From a checkpoint of a small mixture-of-experts model trained on Wikipedia.
Experts: 32 experts in each of 9 layers, 480 SwiGLU neurons an expert, 1 pick a token.
Below are experts of layer 2 (counted from 0) of a mixture-of-experts language model. Rows are named router (the router's row for the expert), gate (a neuron's input weights, with its number), up (a neuron's input weights, with its number) and show model dimensions 384-447. Each number is 500 + 40 x the weight over its row's rms, rounded and kept within 0 to 999. Numbers have three digits each.
Before each expert's rows: a language model's description of what the expert responds to; "gets" lists some tokens that make up at least twice as much of what it gets as of all text. This comes from a sample of Wikipedia text that the model never trained on. Tokens count by the router's weight.

# expert 11
What it handles: Full stops ending sentences, abbreviations and citations (fl., var., i.e.), plus table pipes, digits and closing quote-periods.
gets: ".", "0", " and", ".\"", " were", "7"
router:505445554429459512524507562511500573498505422532478428480521448480463523525510517472464534475474489526534449483503493446520490512542509452508517500481446469513507485425537536436438449559475490
gate0:532454541439522461526522467629501510470507465543465466517466513426536504486532506629458528434484503468516497507457520458517519522447459491514491535492529575434509530484477444504476527535596515
up0:528470465405512522575499470569501464435465491526519495468441540488549456465547472483524430397450452461536465505487489491519397503417388511554556440502508482521461550482446462509451528420566475
gate1:504479502498531483463404497504449387513570538469542517560526569565524495489510537457520511552515514529488521554486468480469463474422425490556499590481531517536538454558437483439516505524457495
up1:485522490498503464523491534486465575455554500403413496512457459479434526577426492524528445509486432587479500548522463429486508457498539469456409438504493439471497489464492519489489500500489505
gate2:549542474516500478536554577528509560562469482516465499523477508476463457520484503543561497491486514597524474453487516476490545469508469502542484527532506443514496526534566500512484562504570574
up2:476588536493482436545475438457485491482489514552516442474561516512590439431520494509451566529492508581557470475564537419535501540418479534520461526486510472502493501474551502468513549506474525
gate3:522465509559497519492497530567552535486556476556560536546509501427457505530569519518450459535456537484526510519443501501481481508599482501467517523495510507494479496517435492498543498572520509
up3:555475488575471550486496519578548523507513450533473586526556513445467492511594501550439499504454554493492503524414536522433517537570520457537560529502496471504511483494481520473572511538528545
gate4:450508516523566530515471505547518505485528537540513588501587486492507543520470566481527446515511492490535529434524497485481513492550560503551495449409455509416510472552501443419582518506532555
up4:515469504517473482511504412415533459529464500528459470569482481522488510442473530510485507502482478560511537525530453498493532583483468452550497557551472482527489441462574489468475485448426459
gate5:535546531476535432425469476526470514505512534491480479473494451570514564550459463454447503431500560506496456536535538468523515472459506495476495493529502461568494487486489514564394467571518478
up5:493454471513502546522505527466508482516516520534478548495531538545532424436565512526539532509490438494525545453501446498507463528538446491498516578551498541433497521543517457415492573464533498
gate6:516551494482452499443431495430485524477541529472510511494468476513540432565482442468490521482481580485485465504515515431477473524485443523492531528466486554542465484503510555509535451459469538
up6:549537482481498475482576520431479528523486498488524455461439487457495447518514466466504505509476462542531502564505510465472527578435472459483507536465487499532479464466550472431567491496461559
gate7:538464472535446516476497504427578556560490506450481483447570454500505540515473573449456567471558503550500512526505532495513471483500533511498498493465458509447491485589570518448443557476490548
up7:438495475467566454462427486533543486443507536483512528463471471587463544519465487484520510536521438576530405495590439451463532539446528504526463550538466461504571509418494486565494466478483458
gate8:529484477492434469543515487487484492482522531554486461428489433485479417500504522474560493506458513514480461602539469538510506522572522488558558431467539462434475489486525568552425586483547468
up8:501491532549584531512463544552480567480483478464522516546540506499557571517512506519421582448570545558564510375504538497474470482423471532454454563549459545525518513535515511494547448548461495
gate9:487519470520470477491522523509503550397459495541495470528520489524350523491437521532517456537462471533494469515515492504517517465525514532429515441510514537458512518556509393539552475521519534
up9:535500449491468473590491553533491524397421439515512515577517452535399544555467540495467422501438484534495476529457533521564496394518491536468482489530498487446476465559509445520530511520517545
gate10:539493423484569511559472486560500464553381413548462518586505501536568519494540476508507501545472534494480515497543522472537460451433502506523446496404456543398502462610524424512583456573482519
up10:519508455510563574543442576462512467604476477577497534565518502506535566509514481488487508486479471509575531480481523454531419466480524457516455498421488542376495453590458511511590520536486475
gate11:454511476408532515496504447491553495559488483560458467420478437562459536510511501468469478441515515497477455463529491504497449479520577466542490473505491515490536459518432534428504521485506463
up11:484495417420507502494531506499525505507489416476479521459499429527456484535563547531466518455484528476479481429509532499483481488530535446514553502481502506524554483536491518511469463548566493
gate12:577473518555483479546548552493530530612473491519494542503465586485512597536528568495549523570432513499531429494498459491505461487505548478572451475503518430548510504454450498562503430540483504
up12:540471493399457516487442509501484521474524452511471464465538452502478446521527480560465456527477544516444574545468556472486591565427473537502517567524443492460501511495527520453541498509515551
gate13:480538510465489511455561551500557438570456537543486513565446597533521465492579458524476483484427530465485498401516522531457464488571535530553447514453498525439442514552428516525505532534532524
up13:513546496520525482486517564509505523524430502531509549513449584470485476485574429504501446526417544412472506422519472501481498493521487487541434530536491544443451510525447523496478521489513494
gate14:477499381494544517417548488486521504452492507468514479476441470590546529509491546532585536455504518432485444523529520507514415460527543525593453532527484499492499494553466525556482547511531458
up14:483466472504498503438549553484558524529496564477494496509473410465526464497536497487525591493506515446532506522546505497482432496592471492485503568468494474488434511523528559491600456546563540
gate15:455574481477551422509463486538436495591435547471431473469474458514524413403526511525495548446535478448455498473516503516513472526497509490491540521512465568453570532488517495477430456453443540
up15:506494454531496523520555497545452500435564543444498486423541480502524441598521614485510490511495511438399548479436503430504476450506490522560504430435506514436488507506524483478499489507476524
gate16:442472459523452542467483474468508466494508481521510548464518537514474469514537474475493480519493493568520555601507489497479485558544462510483402503500428492558459489522500524439531490573475462
up16:584471462554550479575515500437480452508574495496484494468479527547489469514467524481572552506465513488452505518471532480461535511519574562502494473588517485480475518498474450462436579533538508
gate17:442496579482502387525489504505456475525493538498542540516469546506450443542501497481489576440452449504489503565472511384538518551507546489440517513463514494471521474515499492483472476521523563
up17:540546451451530605491498525546524468485477413480497441448543493507522554498493506555481435569537510465489460509451521576411501470582421463515499469585544452548508464479511482495533519489542425
gate18:507487452466522528406444456484531465507474484483501509448506452445560521516465515412518585463464499503533509458503511428517516498428450486596516525475445544511514481480494481543441488513540501
up18:497484528518485524521468541493525470502440489508477519536522465527436419445491466562520423475544526463522512558427551501466455489556470531496545464479514485432471518545448433506532434525470450
gate19:529514456464526546467444446445593588427467519517517436407455485465594566522547527515468514497474509468488541441546440578483412530566496495528415541551473478464520450433533541496474446513491571
up19:453562515475526495494466482471574585569449579502480532515463410433576444530443482441526536481453459565557528455475478515491522550518507482459426527494487446536453490478484526584503546464505506
gate20:545535468470563511475498488539511445455416592477509430534527512474574587517533566499456488521524478504437507493539499457423488485513497465493470495517471565529535489496494476497513488523522402
up20:530508539474526512535477492398515502531570458492446469433491510517544471468514418514534441510531521544524459533452479484490426480455411492518522529445481536424458510461526552485506554559554513
gate21:516497504556549521466545504492519563492420494543464503494454549457554509526522518443458494435481463495533507523497582538537525587443471497479477565505527407587424486520492562489479442498500543
up21:490484511496527538559485510498438527498573449410486495559501487505506507525494478562515517572522517479482489438492421499469528472553521518531550405520520516424438580547534507476449523481538496
gate22:446526527457507489467510536442499428493457523498468471617421515512405517494537439475484448431434494468563553445495536440587463465549532492530535487479541487456520461541520442550582545561474514
up22:577412431478505541547488487520473593469470475513530450489496468413509473498479573508503585572521508488466483530490487547423455491601474464481464478620504468579509467457460408469475509465492498
gate23:470508551468496521582504503428507532499489436510484546439463454409501508459513473522420544506471537499496448460482519435464453526526495531516492524507552418529504465524492454478541490502517505
up23:464475505490585538547492485511493470507526513552529530530482502505552495440512498539654477564520497463468517537379451479559547454496483532573514486559476488450543499495491462444479517416523484
gate24:435454461427471541493457458525488518535561529519517504470444469538465448537533486520507511505545530487478479527515517453507599410511466470443546574470520497503504549479455544496532588520535550
up24:535384530509567423526465501484479487571473489471557450506581488501458468462540574457465413607528514541443532418519499469495531457463468514471482458474429560466524474456496520461491503522437532
gate25:497481473567522484483483506528532458538545432453481487477511493565494503501475441436445465468497506407405484465520454462472516489466520497491484461444527440517588516456452497555461509516500502
up25:493510501476494496537566495449458515486509520496557517492511489500479429480512534574520501558488528541515480554541525515515498560491563527544579451491524581465495504561559507412519538565488478
gate26:482532482522526433580449456555454462449473501471449540474411494565420549490544540458531548560497497495521491519513422485463449490502439470561470524496530515437520444468540457477487482483498492
up26:502527544476454568455524522504488475485548498459572500512595468417564494536444447482533461457504501520492499520494612478455484503521536519434494556467456482577499517472446542544495542444511471
gate27:531543503510470522492482538522533501442610529491508435547472511553528508520544515517503478531527534497517481533525506507446528486473597472471560502473504489505504536493550457519445477547559469
up27:522533519565458545532484512495483506421615521538458454511491520567488513517539515496528514523558512495522449534491489498459502517513546485438532510476498476498507531559557493518482502534587491
gate28:489436447465535459468429510480416486472487482467475475573496486532500534485554506491618424459442451525436519506468557470463498518506483440502467508483452482485497526540540417455487409479514510
up28:428513458509497500451484565474496532499524496433506512508524422486462500473487498447512485502465546532489455513471544452467514444366511414432501497502469535483505510529533512504506455620504485
gate29:534495511485449510450463493486439535466391608493481548520508486516491585495516488439548476519428461534496493453458596487520460490545504497468440457465525513457455520541552534512563458479476496
up29:519501529471536532618473553452439500497373505522463502460503504466461403555535439488465494544519591515483472522524449475489541521456469573463539529464460472554588454478532518545486426483435469
gate30:503501445445523514445491552497526516457582529479504472474558479467557533579469511471485463491529578498550522519528513475438501550480495478497467567480498535493526487551507582531490542539451485
up30:520497444441506487502536429496520472567478508493464513525437480554475492423501528504469573518536504477496484491553546552557501510528497543549538474543475562486480496480476447527487548479485516
gate31:561516446498546471525413393473513506470418596504492416498443438465517388483467475543539463512518464529528484573529559437448487475475544509489526511556488481563552471522563481466516522524455515
up31:514514414536540447555454441472487482507468573561486447497447446426466460511441492587534481535473484507516521549498514427444535439474538479431526457535499409570457474505557492506579509505454498
gate32:519475553474511504581531527479520465449512478538500505530491491504567507521520468504547572514491497495564454455535517489401493574562494521562427504513557511440479525494457501575513514494505476
up32:536487535500462490573549506479481512534500445602417532504466518448466543505517495539579494529536517549569525484548490524412522552523527512557440496474510488446522508481476476516526496564545488
gate33:513522460605553493449513563515494510443524555545514487483545488499593468522594447490556464495506524495533494491525520538444491515476461473571500469460393470449410511546490551501484509509556513
up33:487524491537511509548506487491537481470544461548497542418485462503482502402437542467558427545507494545525500541517548489482550443460496479520513529478506511480555519530514487491486472487521531
gate34:574578477548557523459510463435506508529558552472419472494472444513484400517508524606506496540508506518473481511483625436430559513484490577482526472526505451479469473480528454474513489526484484
up34:518485486587466451487539473389443550473565526519472504562530463519416443524450538419449533520442495560495435495477581449496512556516506514479490508539513451501526449519460476483490538463431504
gate35:512491481462544528470457415518499582464525516446420485516570539417514533514415466528543499568486479475413453445465510476455505519489578501507466535515515470508521420439474482458550492510530528
up35:503486512521502533444495505534580424507514496512539479395491504548512521483551534536522538477500527498558506485519473512525527503464443500544493533431486486452464541506479526529471483469480385
gate36:444475531494495501466545535503510417526479540506419591531507585526489473462520457494489484476446493528420554526518487532561470587522469492503506572457454516514471519490524518465487484499516479
up36:494503504505489570459472491414533538495441519459531496547534511417501557487508426479537528519517515532468479522547499512496566516584528501451452534493487459565554499594533486488596465469442561
gate37:500499478460526497586379498514539524503524451530469471505496478512469460498550513481515504579434515445467544533509441503411529425506460535533464501472428484423504500489535472521484527561574527
up37:491506509444392564535438540461453485495465512531469533566455538506490509464490485518493505525430516542496468541484419508414508447498474576533513467506479429451457519541577499572500427546551559
gate38:506507467508514399471526497516538513587507517493453509498468495489438471461543435421500495591540459516592507537499533477499507446542474554528570573496456412452525575528541460481480485530567483
up38:435500514451450588462494508440455532478488555536516542502516527480554517556479538517499484403501590529483510381510505498510481542435545522396435506460566541487507440456496519485528479438476538
gate39:475466515548548484430555498457480516574458580456454497497492485452556497501444473570522509501491493459453524424460487512474519545466513418506557513464543503450489467501488527479538425473478538
up39:458478464485482517592420474486523520479483449530519511506532503486485474499478496445462484484476523548481516554513506494500491429480444529538435439473467505493490493520504506464515539485531548
gate40:541466469412532472465490489424519491487543503499482531454472433621515623480549568540539458393475404473462503526531493529505534447490508485515514482515505474521554459477452427547470542527521427
up40:503534517521563491509462440511496551540558518536534472486495547487522520473497482496565483552549539525509473462577542454544483540471531531496527496441452534544422520516509563444453496515557487
gate41:498496547508559513488521572437523476568532551492520547549472395491531587524508505501499492518462551560480480506560567497493457488585520528514425519557564455450470456527495456469487481537480550
up41:541544508489527418509601571503497535558571492456491540485462407502503524526504469525458555484527458478426416460536505413473548506559555451414480493503426451557492470489512426502535382476538468
gate42:520462438390473525469533487487463517511517496472473481508478549472482461549418525495558511571452506518516499560429490527493422514556515535537600625520551452553541533545486508492479498453493556
up42:452487471484515502493485521440498501505486519506492483483554539437398524514386542546518527553489496505486486504448423598525494461507511486452486488470515483561507556508474525541509458489500482
gate43:423462519573466501423488508480468517534511518513503484465464486500559500443570533497568508505492523476544518562495547556496524542573526476569488543479523585532515486556538500461419506492508578
up43:478475537541485506444474546520517529504435482521435582478471500472580485475573510452503519444469517516507518505494538566496514557475508479526498574548439495554567476547580493472507487509499557
gate44:509460557520478484495578451486528501540571471440543532496492538399499468480508545568512447570509584426480555432478459490488496450496590458479416523517529518496491484467471520547543566497498450
up44:537444576476422458475487444552496459483571549487503526477513571513471421503540587533495450555517493418487587466500496501505477424488498484455519488482487460523497529531494522534577606511564453
gate45:534519518458464517502496496519394503518533510496458420503492494530458479584447454483560487529532502451527473570433419500537506525628516510491482548496560494557555478581559550545475488510503521
up45:515503495425517549469422478491436496521415521482498465483547557471466485502479462470504474516495483445520516530477535446560454511519513514496563494449519430549487438525544578545494471493442526
gate46:476499475533460487498437459496511521541518501433531502556489486524413597468464485448513522481521419533557504547531482482526507463571507528484536418533461449557469475517456465466492466568513562
up46:552460559476528469563566577538454516474548497629450520411505532510577441521537492543458472515477520499454517453547451531482481553498444499498468555516499550491501505497543554534523505446547550
gate47:466531470518547520495512503512448494474527550490481516507540510421406474524482440507562479516514431523516468559436502537473584517408483540460487515437450581512482476469524493437547441522526589
up47:499535498566482494469554530457476495497466541554436454570500453503503482511543496509547567476506567531516431460437491575514577558512502473472468513465528493486508520488561465503567525516548525
gate48:466441464498558460481453468536433471542497485470528444534522500529453476485595493501560494558497467471514527497501513512460530553526496472525465518524526492527472482440500484451549446539563465
up48:492487484474542424423491501464497476458480489541519447514501431543493573494517596508495474558533495481522407437423541425475530492505537448495529480606490463495440508402437486475533475507529493